config.toml
n_layer = 11
optimizer = "muon_variant"
train_tokens = 325700000
Below are experts of layer 5 (counted from 0) of a mixture-of-experts language model. Rows are named router (the router's row for the expert), down (a neuron's output weights, with its number) and show model dimensions 240-287. Each number is 128 + 32 x the weight over its row's rms, rounded and kept within 0 to 255. Numbers have three digits each.
After each expert's rows: a language model's description of what the expert responds to. This comes from a sample of Wikipedia text that the model never trained on.

# expert 8
router:141148176130124114099105118144169134166168076103072132101080144139123077164137148160126083182095143113151150107182095062177124133109144138108083
down0:082101106068109103151096176129068177130088094140150171080175143163122162099091133140133094074160133111100072123146123132136095094167134128137144
down1:122090126149145126142110113144159159101139114117148149082101105123192093164083093126124097093102102138153166128093156137071143129146152148098098
down2:118133103088104135124138130118115158149154117077111105158117166166167092108131179101079123076144192122068128157150159108130121077158140138083172
down3:132061141135108128149119136097080134161161148118092151145089158176085109161184122116160153134081156147106130136166085117116071182104153117126118
down4:135119129137095145164079131106087163150112103100120133167086083089120090158093126099088148164143127128181170125092127163184087082094137141194110
down5:183143172172130113130100095108130134166108156106135093141127104143147146129093126090139117169100123154170150158144113141167107177149106056128080
down6:134148182114144101121141105118156164166086171132152130088147195195127149098076115124108135088024100138161170142104120136146127130074148153093141
down7:118143123171086122136104120148099155126083105118135091101155155097154118136137111087157085141157113144130124138108172144133097053154122117130091
The before proper institutions. The after prepositions like of, from, for, preceding named bodies or districts, e.g. "from the 48th district", "Member of the Oregon House".

# expert 19
router:174110174101183151053104075109156087143128082150090135170099129145081116165162177124093111195129191115129169139202095110141117145091148094132140
down0:097062158104154126067131115117115107162170147195123163103126092133135159143149094129181156167169138179084168122150093160157129130129105150112042
down1:070147138124106148096143164169145086174106096165150157145134172092163111101068128113117157098107097138180078160136094140144117111145100123105128
down2:128176128109088147123107085123136150143070160111048113131083117156130154097077124092140140070085079166080073139123153115163180122119128096105170
down3:101127093107133151115142146170140143165148133112099100111116132156114155084095135124080144099144149125122183081109162170062132155100121150091138
down4:114139149136128155149129100127084123122212127175085129123130170099124195154148106104186130177158147106101165132147100095152114094108116145079129
down5:150118115024178096106138089075162155153098153146156104116141146154131164083165112114099148094151131115152118106151141137095113134079155127113069
down6:091130168157148061108104136170143122109107114139141102125105106118144152134168077130147114153177128118126147150105149166130039168104106115145101
down7:091113163107096113109140160196167148124147090134112129135131130130108145173134112074157142143109153112147154161129103066159109081112114105192063
First names, place names. Common English first names and US place names after commas or of, like John, California, Washington; also asteroid designations and year digits.

# expert 1
router:160156145112163135080090112142150154196123118128103134093121103173091116103123193154101171099109134116133144157121119072143126154133130089183149
down0:111125126108131189136148133177143120092099124115131156165070135090234193168132165145182158155093070060117115125128119136139118132109140121125124
down1:152125187079151114178138140107077056099146113106067098157155071114118079116143121171107081130101111126138165167081136113122176115208104121160169
down2:133095184134130080153114102157099191093133131161115122106074094120211091143149119135092110146134153140125112132115042146096133139153176135118119
down3:154146053119104124156131128147086181156098116211083159105105083110134149134144120181126138156103150124075119142122127156124099089063147190120130
down4:156078167151147163123109121125131130129176121111136161104120131128088133124103158111140096063153155172110142104168142170094127115068115071155084
down5:176125148130141131150131106139141142115118114142190077182035119111127104165164111111126115136106166171094154169134170076070181107126161132126078
down6:128126139124139157086113083177180113113204160179147166118064099134119158072112105109173088129118100206157157163103116131106156115127069145100162
down7:140111149098156171101183091060113103101146138127118127153174100098109074108067114159184156167098157122150136181134101142140162084228140120135052
Passive verbs, section starts. Past participles after was/were/is in event and history text, like played, held, built; also line breaks and section-opening The.

# expert 28
router:117129148126166100090113133103110139135155075147090127124084145111144148161116175146095087163161167096139138096150071102171132177097169061178156
down0:104153090137117116127081088155100156115151127115036146165149151133151075150065172139088075142193185174164094136108110215121127128098155111130131
down1:150077168093137100118134073066143137108138076089129082161105122102142122119074142071147092110135177129215095150061111128156148168097143097125187
down2:141147111171083106107166115140132121138115052120114121104054114088128157085109151162114059172155154210167151127190191154151113104138086089153103
down3:133054102103112159087106113135179108175083127092095079174169127111147083137138144141141137102149090067161106088083126158113117154162094096114121
down4:138112122087079140103117162116129137169190136177160121126109142156148075070155187096152157150139128124136119129156109205100141101112160147155125
down5:160092118122118175102128149125085162101106137142163175119073165189163174118058154115092146141128157115149103119079062096085070129118135111074140
down6:073145123079142157153089132145085110117120096138125140157122120094134130158100115084086119144104145165158096109094138126127069177073147116145126
down7:108066169153090129095199115162090153166173084149076125129201127103116115121119132153110100141169185103173131134069225088154152125097154091129167
Mid-word pieces, places. Inner pieces of compound words such as Kick-st-arter and sand-w-iches, percent signs, and US place or first names such as Boston, Arkansas, Joe.

# expert 30
router:187138106151189072147113145174179152147195156147156085124121121132157116136101191159128090175132138078139173151188111109128110147122089127182070
down0:149151134111163097149113135143135165131125084103125131110170103190036123124157163134102117141131123118131093144144080141153140171136152128103131
down1:083070124106137078119196163125064132120149167119127185228085105088087113162091127133120064084131183150152148154129072191168091140094149159217156
down2:181181117090109165117119091184143180139123092159123223104054142171148136149148162117056110124129069133066107140130110086153125117156174103109107
down3:163152101180057109106108120143214195078072114107118131096146153076148078209133159092085152105171145139109179150154139108143162170116132155169088
down4:158109098138079154075153181121099061113186172112120154140124094098140106142126158104104070098110134169198110152131128115182156110193096083110072
down5:110154120152169149077153164125060169131131088151117115161162162143119196126093146168134129090144158088140134068109136145141132171072157093159161
down6:156070114111179123156095128119147103136182101119074096094087137097184128154193163162049160169114130080106087163162116113143183135104194102150119
down7:083187106168165110135113117148119139100146178090063167127110114121124100167107209090143085068128090159105142117242158144102142112097164129088137
Percentages and vote tables. Pipes and digits in election or census tables, "were" after census percentages such as "33.7% were", and "and" joining names in lists.

# expert 18
router:121131151140154101092076137130175084139134077162132091113136142160124135182155168150158095109054142097154158133155129122188095124110125107158145
down0:147134099120160138108148096088100165122098147175138100155163146147095148170120106060172082048072105146137102111154094104145108159109149140198174
down1:115144140105162138117161131133084146128080048152135141120130110127120135112141127083122154102172082155132131169130155170149110178087111166138110
down2:163167178192128166104098148173194149122131156099124093142114084123089106156117131124143090058111160146130142169142138110155147133148054127139094
down3:109094110168116137164116166081063146183115152154119157105123102126123144121144136163151078109131110057085135132104093121121096095152112160133158
down4:181132180106202106095105080093206145204134065153182155122097160147193131129141102155109094119136078099113078149110137128116116130153161125103125
down5:120162120178081132085092102124081192188089117170119150084117094149088148096170123175149110171070131160084161171082178134157105185109132126136147
down6:063152161127094127180163130178136153132124160127125156131101053129133139132187141132133097122104098168102161122160140114106114202163083179155108
down7:123131142147165163089108155182139109103102161147099136181165127147155117076113133171144189170100096149142126146185193188160097120127193125145150
Pronouns and adverbs. Pronouns and adverbs in running prose, such as it, them, there, often, still, even, and odd word fragments like "zz" in mezzanine.

# expert 2
router:142123131117136125100136080085148147136179118147093119120101148117096105136122185165160083134124190088116165155149063120151117105137106164161088
down0:120165122084170095107117092114124168167117154088147131139135113095120128111143138145091169111088083126114175191098137117115057085149168166098122
down1:122175133139107131154159135079106152094095172082187108146148137117104053104131112116032074150104094118119138116219149096114132118136176132126128
down2:133162115151094084126139107110079079146097094142111174110180131158110134148136163129074127119157192160085110143151101100158144138148101137164166
down3:143126133132118132143136095123130122088147080131112149093126079151159161086051141146086041113142089098099137176086154083132133021172106109107114
down4:139210102101169148154124065148117170157096118130094066146118079120121136092056132082121099063107146123114105152127110197121126071094148211115151
down5:086125170079135137117148112081162124048158146090120195142173099158088175126134174103100105199101100139137078130081145101093185102170118097169151
down6:139131106116184123091138142139139194171156140145092151106141112149120138110089157118100093104106207090141089092136137083209123140185117169205148
down7:103122152097126145132091152122154201184078094160078131142130186135120102119145084152144115154185164149109126072165121107106089152063153164140160
Definite articles, possessives. The and possessive determiners (its, their, his, our) opening noun phrases, often after of/in/as, plus line breaks after headings, e.g. "the birthplace".

# expert 13
router:141145153132104073057093120120123113102136130130127052138103128129106085136167136156139169181088171092199101085183086098168118111070073084101129
down0:130131139048127162119172092117163118105151123206158124175111143097127180123090117027112134083037133144114114067111154105091154152101084119197146
down1:162118084099148146140115161114091124151091087129159028158126126148169118121044128186110172118110140117172158120106127129155176150171124151101082
down2:165072185138160135140077137116128137107168108114141136117113080126193094161045131085122109099138129133144111130134165095121115121075100121102122
down3:137130114162153095143150113138204099200156143081137201129108107150151077200160156124136122125130101164136123102108149118058139103169134135126131
down4:094119134128153131140148110096128134142171150136157049071093127169154087133096125063181110173076140149092169085123167104113136104150067116098158
down5:084125135127126185140202161136105093061129186159099105140103179107098100099124187109109108140130099167149150112136157125095159093126117101125124
down6:220096083080144138128108097114155108151063123147085125136160152134103152142138169118107135107065188193128079136119086143163112174080105133205143
down7:098114130104163178128154109165109121080126130144106094144143184106179145082084133136096099083131138104145117111113152105144178082134195204177130
Name fragments, table spaces. Mid-word pieces of foreign personal names (J-uma-a, R-aim-undo) and blank or decimal cells in numeric tables; also government nouns like county, Parliament.

# expert 7
router:127132156166145111098069117108117109188109094130101140148156161163072153097161120116165104176085119118130156120153129117103168135091096098181134
down0:184086131129145101147120155115168115133148133136132113126085107150130127117111096151140134113083114097161093107102077081164106117184139125129087
down1:136133102101135121148167085078105116168121114080057105118114124108106126118132185146164098094120115074156120106091102159077136127105108192119103
down2:108099158105186132085180103135171107102081131143170174059164183181122132090088110092100101149152137175110128132117154102113165157139121212133155
down3:120126070130116122088154095156167097105059100095166136129127111135130114125139140158150163154085059147182120151091168128135125061132117127115100
down4:128140123120180160112116140148095112088128127116118103149109130112157093126142118143129113085135162140117127151176109123141112042169126040118053
down5:099131107166135150126137116132141062126106115185111172136182112124100109167151105129163083131124107118109091112074114137126087127156134103063216
down6:088098153138168138129117155137149136149145151127117176151132134169071145119102158148156132147167143130128113090183150205101147132141078164168117
down7:131142168162069123149151108115089144201170120124077121155133105107130103158110094082158167169126144132137104075104174128146135168126076180082082
Digits in stats tables. Single digits inside numbers in sports tables, scores, dates and chess notation, like 2'7' Feb or 6–4, '6'–3.

# expert 4
router:146140134179164088091089054184175158121148145105129130120077153100120054141095178118107087142134163126136136101132122104097151153117121091122087
down0:204167152053095170107133106164112157112115141081123095154137100184116126161079149152094161148112159123129137122095105149109159081148114147092154
down1:160159113112172156117166132046156057125076077093111149125117137086156202132103077038129112163131152209158081107131098097090168136087075090132106
down2:119154123060087080158102170169171170109133068117124127150078093103119086185134128125123154105118067079128160162139168120153175092120092156099133
down3:151152121154163137110075111169146193164110082138138179128190187156128127185152132085099117126144084139123195142136149109155111142090146142135140
down4:106111168218066109068151093106128102177116148102132149092139120141144094120137153090123132146142183087097125166129123160096168114093158110151195
down5:125110158106121123138089168086083107099141121130084151177118123067156155128138090111129113104074117070152079114113136150144116160167110115151136
down6:143195103163065165142080137161080046132086104123137104093190124123126153085122140214085162145094168130155113107137141149123210164106131087157111
down7:182146130124116099175097162115151130112131126116162135123122096142143154096126095152108141096059047100140206151126160172236125134113191123126150
Spaces before numbers. Bare space tokens before numerals after "and", "or", "&" or table pipes, plus possessives such as our, its, your, and the.

# expert 3
router:156134128108162125099129107164110146144192103187113147116125142098111099100165158176173153159112225137152134170167080125108139186079153098183102
down0:178141146142099113150088145094142121141171135141123193141129113188125129210091157127173181135055128139147093153147088127219073177091098179124117
down1:104080137105153161119118143147147083123163155114134148121142115151123073126097132142083132104105105140163155045160150171159131064134142077155133
down2:140113107134102110076060115078099174092136107167118126153132158201112113108104138119114110111118091155183111128182124140122156175196168137137152
down3:165138149139116143159078079124117121145145088154115139083080124181105132106135094133084076109132077108119120100087187139069127114139146138098142
down4:107147093054123112118089186125097087128107149150175128137153167117094151085112122133111118123142097125133113125139159091106138157157127076107070
down5:123082072172180120138053064111112122157118088084121174070166177134169080040198179130161142134157056127087102100060194113114146128128116139162170
down6:195123156114133144123037147170143162114159173126095072118142160130121121116203069111153116104075166165176174155140156079119132097150085127076114
down7:108174164155116096137146153180128092138153115156147105144126088080099140092112141131158154203124152105134148141102100171133065114152124108153082
Abbreviation periods and digits. Periods inside initialisms and abbreviations like U.S., B.B., W.A.S.P., p., plus digits inside years and times.

# expert 5
router:192169125116141113098101126102203144152182070192124145129064151100075082136138175125131141163095166102123154165138058105117192125089146094159082
down0:116161126135110100142126140108111121118123107149112154148154170159136143083066136087105141108123150145109148134175127128120141093168071161111150
down1:139114167119160126134157159140139084128142135139131090125113094139136157105178117128137130112100119109096155079139147103116122101122141164226139
down2:146128102096062128069110119121125122076146100145125156197126053130100145131133130105179163150141099112093112158158090124099101107141148108162103
down3:170076094115095150161121074131132088172100137136112101122157147113116186157140162147206109105162156131121093139138077055110073146123135117118116
down4:136174153139101119127103095189118120163063130125084108141171099102100126128077079193107150184147092160149137145139138156163196160114156156131149
down5:092122059152133086128117149143101126153179100177132089105153184107119185163141108133163139102153139113124081156118118099144116095118062161096100
down6:115123117097135142042110139107103147139123086064085112101143065115143053189117110122140114126141095125138167102113091112167092088138157046069162
down7:126118132148036100138156107146139152106120096144151161158123084147135150140149148178092134184151076123148140187115196125091122127105133122109132
Noun-phrase determiners and modifiers. Words opening or modifying a noun phrase after a preposition, mostly the, plus possessives and adjectives like new, original, local, first.

# expert 31
router:102120124166096121096153073084181138144114097165123109143059157163082167152172187145109103137066098096185151099121097159102090145101121136112151
down0:127145173156131113166140138154116088117098165132125100149095110064141113076064123121172158136098095103097137151064126139146118106141160105111124
down1:110174109162092110187110145080193134135113078099162156068180163146083116163142123098157128137165178106136151072111118123175192153066184124100099
down2:134159117096143100073137111132122113110138122192126108128134091141118080105149129138144114111156195186080159131209090104188079174140148070150136
down3:136089095173101157128183100074139086118145163133142139109138133147193165122145138093092176133049061150086104120087120127106151128088129119107101
down4:090147163091163138181127125048175122139142102151095194102138174109055147130122068121120096167152109142155135109156128052059157128129160112085164
down5:132180130100128160149160088135143120097114133164124157136130179156173203128160168133133165143127115027148141216138063098098124153116100132107161
down6:132125132110111150161138120247186121098103177136131105145151171165117101151067123056148151109132133116114169096099134103108125088107183093124143
down7:170176130128090125129048149088058125085147151138124110108120161053114154107121083102124168150130109109074156146124112070097137150115135151137173
Arabic article al. The Arabic article al before hyphenated names, like ibn Amr al-Harashi, Tahir al-Sham; also initial capitals of names.